{"num_hidden_layers": 12, "hidden_act": "swiglu", "shared_expert_gate": true, "init_std_router": 0.0213, "lr_router": 0.000815, "vocab_size": 7588, "norm_place": "pre", "init_std_qkv": 0.0422, "init_std_o": 0.0086, "optimizer": "soap_variant", "decay_fraction": 0.731}
Below are experts of layer 6 (counted from 0) of a mixture-of-experts language model. Rows are named router (the router's row for the expert), down (a neuron's output weights, with its number) and show model dimensions 0-63. Each number is 50 + 12 x the weight over its row's rms, rounded and kept within 0 to 99.
After each expert's rows: a language model's description of what the expert responds to. This comes from a sample of Wikipedia text that the model never trained on.

# expert 3
router:30 41 60 52 41 15 48 41 67 38 44 34 51 43 32 72 48 65 54 57 55 14 46 54 56 63 25 43 33 76 54 32 53 60 43 58 59 53 53 58 56 55 42 42 42 43 28 27 41 31 46 47 45 42 41 46 59 54 58 38 37 40 50 55
down0:48 42 41 38 44 51 55 59 50 75 58 60 29 70 60 48 67 56 41 36 49 62 54 45 53 71 31 48 62 32 61 51 28 57 23 80 47 50 20 21 63 52 59 60 33 37 41 55 65 50 55 51 28 52 70 50 56 54 57 52 31 29 38 42
down1:54 39 64 61 39 41 53 53 44 30 39 59 46 46 41 44 62 43 59 56 30 45 44 50 48 45 43 38 70 67 45 37 71 45 40 40 46 53 27 47 30 66 62 49 44 33 41 64 53 61 49 35 41 46 61 66 72 51 69 57 51 48 38 65
down2:44 80 54 53 36 27 71 21 52 60 40 53 60 41 30 39 64 37 73 71 47 53 43 30 64 65 49 46 51 65 54 59 56 67 53 56 50 56 29 49 60 50 44 31 48 60 43 35 47 53 36 43 38 45 55 54 44 59 36 47 53 52 59 69
down3:63 33 50 54 63 49 64 67 55 44 52 41 62 24 58 41 72 42 28 70 45 59 72 30 47 60 50 56 23 50 50 62 44 43 47 36 69 45 41 51 73 61 46 35 62 51 61 30 43 56 45 47 52 65 50 49 45 52 40 38 61 42 72 44
down4:46 74 48 61 21 48 40 62 42 51 47 49 38 53 75 13 54 53 62 54 43 50 57 42 45 54 59 57 54 60 49 48 37 57 54 43 34 49 57 60 42 50 59 43 40 41 56 56 54 17 70 49 51 34 62 52 49 26 51 49 60 55 68 35
down5:65 73 24 47 38 40 48 33 67 50 54 50 46 41 33 65 72 57 45 45 65 53 46 49 74 42 56 50 54 65 33 31 80 33 57 20 75 42 65 60 71 49 37 58 61 43 50 65 49 56 47 37 59 59 56 50 42 45 48 43 45 59 50 46
down6:56 70 59 45 58 66 52 26 28 53 38 47 54 44 53 40 45 47 39 47 53 52 68 33 48 64 53 47 57 65 74 43 48 48 76 61 43 50 42 61 55 57 40 58 56 57 57 43 41 31 47 54 61 75 49 50 47 62 66 66 68 64 47 49
down7:62 69 37 62 32 50 53 51 69 51 57 67 49 62 22 56 66 33 51 31 50 45 47 55 47 64 28 51 67 20 63 32 49 52 50 40 41 49 38 55 63 42 54 52 60 42 54 59 35 54 72 57 51 35 48 25 53 41 60 21 46 49 57 54
down8:49 68 58 66 38 56 54 43 59 37 63 52 62 23 51 66 53 36 62 37 57 54 34 37 40 50 46 61 36 67 63 38 50 25 54 59 55 61 51 52 67 55 37 71 34 34 39 58 50 70 57 81 68 76 51 54 64 36 58 53 55 41 61 38
Name endings, table pipes. Pipes and semicolons between table cells, and final pieces of proper names and places, as in Higg-ins, R-ani, York, -ville.

# expert 5
router:52 46 46 47 41 52 48 54 36 34 43 27 53 38 65 53 19 45 33 59 45 28 58 59 75 56 38 61 26 53 62 56 43 67 35 56 40 47 44 42 56 42 33 41 36 22 44 26 59 53 69 38 64 30 66 52 56 48 34 55 33 64 45 64
down0:23 43 27 72 47 64 53 56 62 39 34 58 51 43 53 49 65 55 48 43 49 63 48 51 38 62 42 37 53 56 55 81 51 32 58 59 37 57 48 46 54 40 53 37 52 50 54 46 74 80 59 56 38 33 54 40 48 60 48 51 64 45 58 51
down1:55 35 45 39 47 76 58 70 73 59 43 61 69 62 54 56 46 74 65 52 33 53 56 46 51 46 50 32 33 71 69 70 42 28 32 28 40 53 41 56 54 43 54 48 54 65 52 69 48 36 36 53 35 41 49 50 52 48 53 58 79 47 49 59
down2:46 30 53 51 52 48 44 27 39 65 52 62 39 59 55 37 48 57 31 49 45 72 49 28 40 59 49 35 46 39 40 55 86 36 53 44 49 47 57 47 77 61 64 43 54 49 54 39 57 58 63 66 36 42 60 43 37 29 46 41 55 69 50 41
down3:38 53 55 45 70 65 43 52 64 41 53 49 50 44 61 27 55 58 39 29 60 57 36 43 43 40 53 41 46 32 65 54 61 58 46 48 59 66 42 52 66 42 57 63 51 52 46 81 65 65 54 70 63 46 68 66 58 32 45 71 46 32 57 47
down4:36 45 59 12 56 52 64 46 51 45 53 41 44 43 44 38 32 63 58 65 62 38 57 64 58 53 50 62 34 55 59 51 51 51 57 47 41 39 72 65 76 40 62 39 60 58 66 36 60 31 76 34 38 43 47 59 50 34 41 49 65 59 52 43
down5:43 36 26 62 47 50 48 34 69 26 55 60 55 49 56 48 57 32 68 64 57 77 57 81 52 33 51 66 62 56 43 52 68 35 74 69 55 51 57 53 22 25 43 54 49 43 57 76 42 33 24 54 40 31 27 32 45 40 49 43 54 68 50 48
down6:42 61 71 47 29 47 34 59 45 54 46 60 45 57 25 45 58 50 57 40 31 47 68 67 59 38 42 39 53 54 63 53 42 52 79 41 46 48 56 72 42 31 44 67 45 34 52 39 67 46 61 33 57 46 62 56 54 59 43 48 45 32 41 62
down7:38 68 46 56 50 46 27 28 51 53 79 51 24 40 52 70 69 62 42 34 31 50 49 28 41 43 65 37 63 49 39 52 50 52 53 45 80 41 50 41 27 61 47 52 37 73 50 41 44 64 58 50 48 67 52 62 41 60 41 33 36 39 49 40
down8:48 48 38 51 49 53 62 35 38 44 40 53 60 54 52 29 56 32 41 47 37 64 49 49 79 42 54 27 44 54 63 37 50 42 72 45 45 52 34 49 63 46 42 80 47 53 55 51 54 67 58 56 73 59 34 28 63 51 60 43 48 33 60 29
Determiners and possessives. Articles and possessives starting a noun phrase, such as the, a, his, its, their, often after of, in or and.

# expert 0
router:35 39 42 45 59 54 43 52 48 48 63 42 37 72 62 48 43 63 55 60 40 31 55 51 63 48 81 43 61 59 62 45 65 42 34 49 43 69 48 50 49 47 54 42 24 40 48 46 54 41 69 64 46 51 49 32 59 59 62 66 50 50 61 65
down0:39 59 53 40 70 49 55 61 37 60 29 38 37 42 46 40 31 63 35 48 62 48 37 50 79 45 53 72 66 55 51 69 60 53 49 40 41 43 57 31 49 51 39 34 53 57 28 50 63 40 54 53 40 35 45 24 42 60 43 54 52 52 26 65
down1:63 37 58 55 33 62 60 49 39 63 54 52 46 54 53 41 47 59 37 65 65 53 45 45 46 42 69 58 69 53 49 58 38 53 60 37 38 63 43 47 64 46 52 62 56 72 68 46 44 32 70 45 48 39 45 58 60 54 21 57 48 64 51 65
down2:45 45 38 50 61 39 46 46 49 28 36 65 65 35 46 50 59 44 51 74 63 45 49 39 30 46 39 43 34 26 52 38 42 58 54 56 65 18 44 47 59 43 38 48 31 59 64 30 47 36 67 44 60 58 19 53 37 70 60 23 73 37 45 57
down3:55 27 53 54 57 57 44 60 61 66 61 42 37 58 57 56 60 46 41 55 52 51 43 47 37 35 64 45 51 53 52 50 55 15 56 33 44 59 35 31 69 44 38 72 56 28 56 48 39 42 47 31 38 36 27 46 36 44 63 43 24 38 43 75
down4:65 65 40 46 27 53 56 61 34 42 60 55 42 48 50 38 42 44 75 54 37 56 72 49 42 44 63 63 64 43 65 48 43 55 63 55 63 57 53 55 82 59 28 60 55 95 53 48 57 53 17 35 61 46 54 41 43 58 46 38 65 66 32 38
down5:56 72 54 28 54 65 46 32 46 62 43 40 39 59 35 50 68 54 58 41 38 75 51 32 60 44 70 59 58 19 54 46 45 37 56 41 41 62 70 52 47 48 45 54 56 63 43 38 66 53 57 46 49 50 69 68 19 74 56 49 37 31 42 52
down6:40 60 53 52 68 34 63 63 51 44 47 45 23 36 56 42 42 60 34 47 57 71 43 60 45 58 63 52 55 65 66 44 47 58 39 49 57 49 36 47 42 53 77 46 44 54 45 46 54 45 25 25 53 73 48 65 59 28 56 58 31 62 41 51
down7:47 36 34 72 54 63 41 40 63 43 40 41 61 37 60 49 47 52 35 41 40 28 52 64 48 61 45 57 55 40 54 46 39 46 50 27 68 64 41 53 19 43 41 69 62 40 50 37 53 62 41 52 52 44 32 44 42 56 45 44 41 43 44 53
down8:72 66 55 72 39 49 24 53 65 41 40 34 60 45 56 36 49 52 53 56 43 52 51 28 52 54 52 64 69 33 36 43 28 42 43 39 35 35 35 73 61 50 60 54 50 66 38 48 60 25 49 48 53 55 47 48 59 40 71 68 55 58 39 65
Word-initial capital pieces. First piece of a capitalized name or term, often a single capital letter, as in Al(ix), W(ierzbicki), G(estalt), P(TS).

# expert 1
router:28 44 12 54 57 40 49 38 45 38 42 54 43 58 78 55 51 56 54 49 71 53 46 54 53 90 55 43 60 61 63 57 53 57 46 38 68 57 52 40 60 48 41 32 45 46 46 10 56 45 45 54 58 59 70 54 55 60 54 73 48 60 60 55
down0:43 45 62 32 30 66 36 36 40 35 50 39 43 48 61 63 50 49 48 53 55 32 50 42 42 63 42 23 64 47 50 50 41 35 61 54 63 53 57 31 38 57 44 28 30 43 44 58 47 24 61 22 35 49 49 72 44 35 40 32 63 46 43 39
down1:51 27 54 74 63 61 61 58 49 60 37 59 38 56 68 53 40 43 61 71 32 54 55 50 47 69 45 57 64 30 27 56 67 68 31 69 49 30 64 69 59 35 67 38 65 56 54 31 42 52 34 30 55 61 35 36 37 55 63 43 49 30 44 68
down2:53 58 42 50 32 49 62 65 53 41 30 65 36 63 44 36 32 42 54 35 47 30 65 52 35 59 44 46 70 48 53 48 30 36 44 68 41 38 60 54 52 55 53 49 48 53 46 66 63 53 52 14 58 38 60 46 63 55 57 62 61 60 38 43
down3:52 34 29 32 45 37 40 28 63 57 48 39 64 70 52 57 35 55 57 54 58 39 37 36 56 58 38 63 53 47 52 33 67 60 41 68 54 69 52 34 46 73 37 50 43 61 46 65 49 45 53 12 57 40 63 52 58 59 75 54 54 45 35 54
down4:42 33 60 59 71 60 64 43 71 36 59 65 31 46 70 44 57 50 55 46 28 62 56 66 62 41 57 57 43 64 48 41 40 42 44 46 37 68 36 53 42 41 63 66 60 51 59 49 25 42 57 60 65 46 56 40 49 40 51 47 30 42 50 35
down5:55 36 64 67 63 55 43 52 50 58 47 42 40 47 73 57 38 37 51 53 47 58 44 56 59 55 46 51 62 36 44 39 50 38 86 33 53 62 48 45 34 48 61 44 52 55 45 44 72 50 67 43 48 61 32 60 61 20 42 52 29 64 56 59
down6:54 53 65 51 52 52 47 51 39 33 57 45 47 48 60 45 66 39 52 46 36 30 73 47 26 50 66 57 54 38 34 45 38 22 49 33 64 49 40 57 29 65 26 59 48 52 16 56 52 57 48 56 49 53 51 55 37 41 63 59 58 37 61 50
down7:65 46 50 60 33 53 40 37 36 30 43 59 66 34 39 44 38 56 59 29 50 56 53 52 58 56 60 58 62 45 41 45 63 58 50 57 55 45 46 46 54 40 48 16 56 73 75 53 43 48 42 38 57 61 60 53 43 53 47 32 36 48 49 49
down8:21 42 51 50 40 55 54 35 52 42 40 40 47 68 48 71 48 37 54 67 53 41 47 38 58 54 60 61 53 58 48 65 73 60 71 21 44 38 52 39 40 49 43 73 46 50 46 44 62 51 43 47 42 82 70 41 48 39 45 59 30 52 35 24
Structure and list fields. Line breaks, table pipes, section == markers and field labels in dash lists, such as Genus:, Order:, Label:.

# expert 7
router:67 40 42 60 22 43 43 43 61 34 61 44 48 43 59 47 55 53 59 37 39 52 61 38 75 54 62 58 54 66 52 35 37 64 29 47 45 55 52 60 55 49 63 25 35 52 26 57 31 44 50 64 61 48 54 60 71 52 40 32 49 56 42 41
down0:48 47 53 31 42 63 67 51 52 45 54 42 59 34 57 58 72 73 38 56 71 19 61 74 48 57 41 30 41 38 40 56 66 62 41 38 50 42 49 62 57 34 39 21 49 48 56 53 40 37 58 33 54 61 35 39 42 50 40 52 61 56 74 56
down1:37 43 66 55 47 53 66 55 45 57 53 48 33 45 46 54 55 49 53 76 73 58 51 44 43 48 58 63 44 31 35 48 51 48 47 40 19 59 36 61 75 53 43 32 52 51 35 50 66 53 40 65 31 57 27 69 63 48 45 33 54 50 45 49
down2:57 72 41 28 43 71 52 53 39 61 31 51 40 40 36 39 72 44 57 59 43 50 44 33 33 58 29 37 49 73 49 52 52 48 57 37 71 72 35 34 53 49 64 48 41 36 46 62 55 56 40 38 36 59 33 60 46 64 63 51 63 66 45 65
down3:63 43 44 58 52 46 40 49 54 45 74 52 58 30 55 44 73 45 52 36 45 34 38 32 39 56 48 64 51 47 49 38 55 74 39 42 70 58 47 37 54 37 47 61 49 44 35 51 45 39 37 75 51 29 48 54 82 44 44 55 69 44 63 24
down4:52 35 45 55 46 55 50 65 51 71 60 55 47 33 62 36 48 47 67 48 55 44 69 39 30 49 68 47 59 32 43 48 30 36 35 44 56 64 44 81 25 44 46 41 55 53 62 65 30 68 45 74 50 59 60 53 42 36 34 50 55 56 62 61
down5:33 43 60 56 27 41 49 52 52 52 67 53 68 36 48 45 49 55 51 44 46 74 55 68 46 45 64 40 50 15 12 67 58 53 38 60 55 44 48 45 59 38 36 55 65 59 23 34 45 49 37 62 51 49 40 49 36 26 66 33 55 74 58 59
down6:60 44 43 47 31 47 64 51 54 46 57 69 56 46 58 30 51 62 58 54 52 55 72 78 47 48 43 66 65 61 54 53 73 61 56 56 35 34 65 64 53 65 52 25 39 50 50 53 14 53 28 56 39 32 54 62 29 40 49 61 43 69 65 58
down7:34 57 42 51 43 49 61 27 38 65 44 53 61 52 52 34 46 48 43 52 67 56 56 52 47 59 65 53 84 66 59 51 45 30 49 37 44 54 48 54 46 64 65 62 18 62 64 59 72 47 45 32 60 46 30 37 54 41 38 52 47 46 49 48
down8:40 48 55 29 52 58 64 52 38 56 72 59 44 41 55 53 67 59 60 59 44 61 77 59 64 57 40 45 42 29 63 48 57 40 31 36 56 67 44 59 28 62 53 47 46 39 40 34 26 47 52 66 52 60 54 31 57 41 65 46 22 58 56 47
Digits in numbers. Single digits within years, measurements, postcodes and table figures, such as 202-0, 3,07-5, 4-00 m.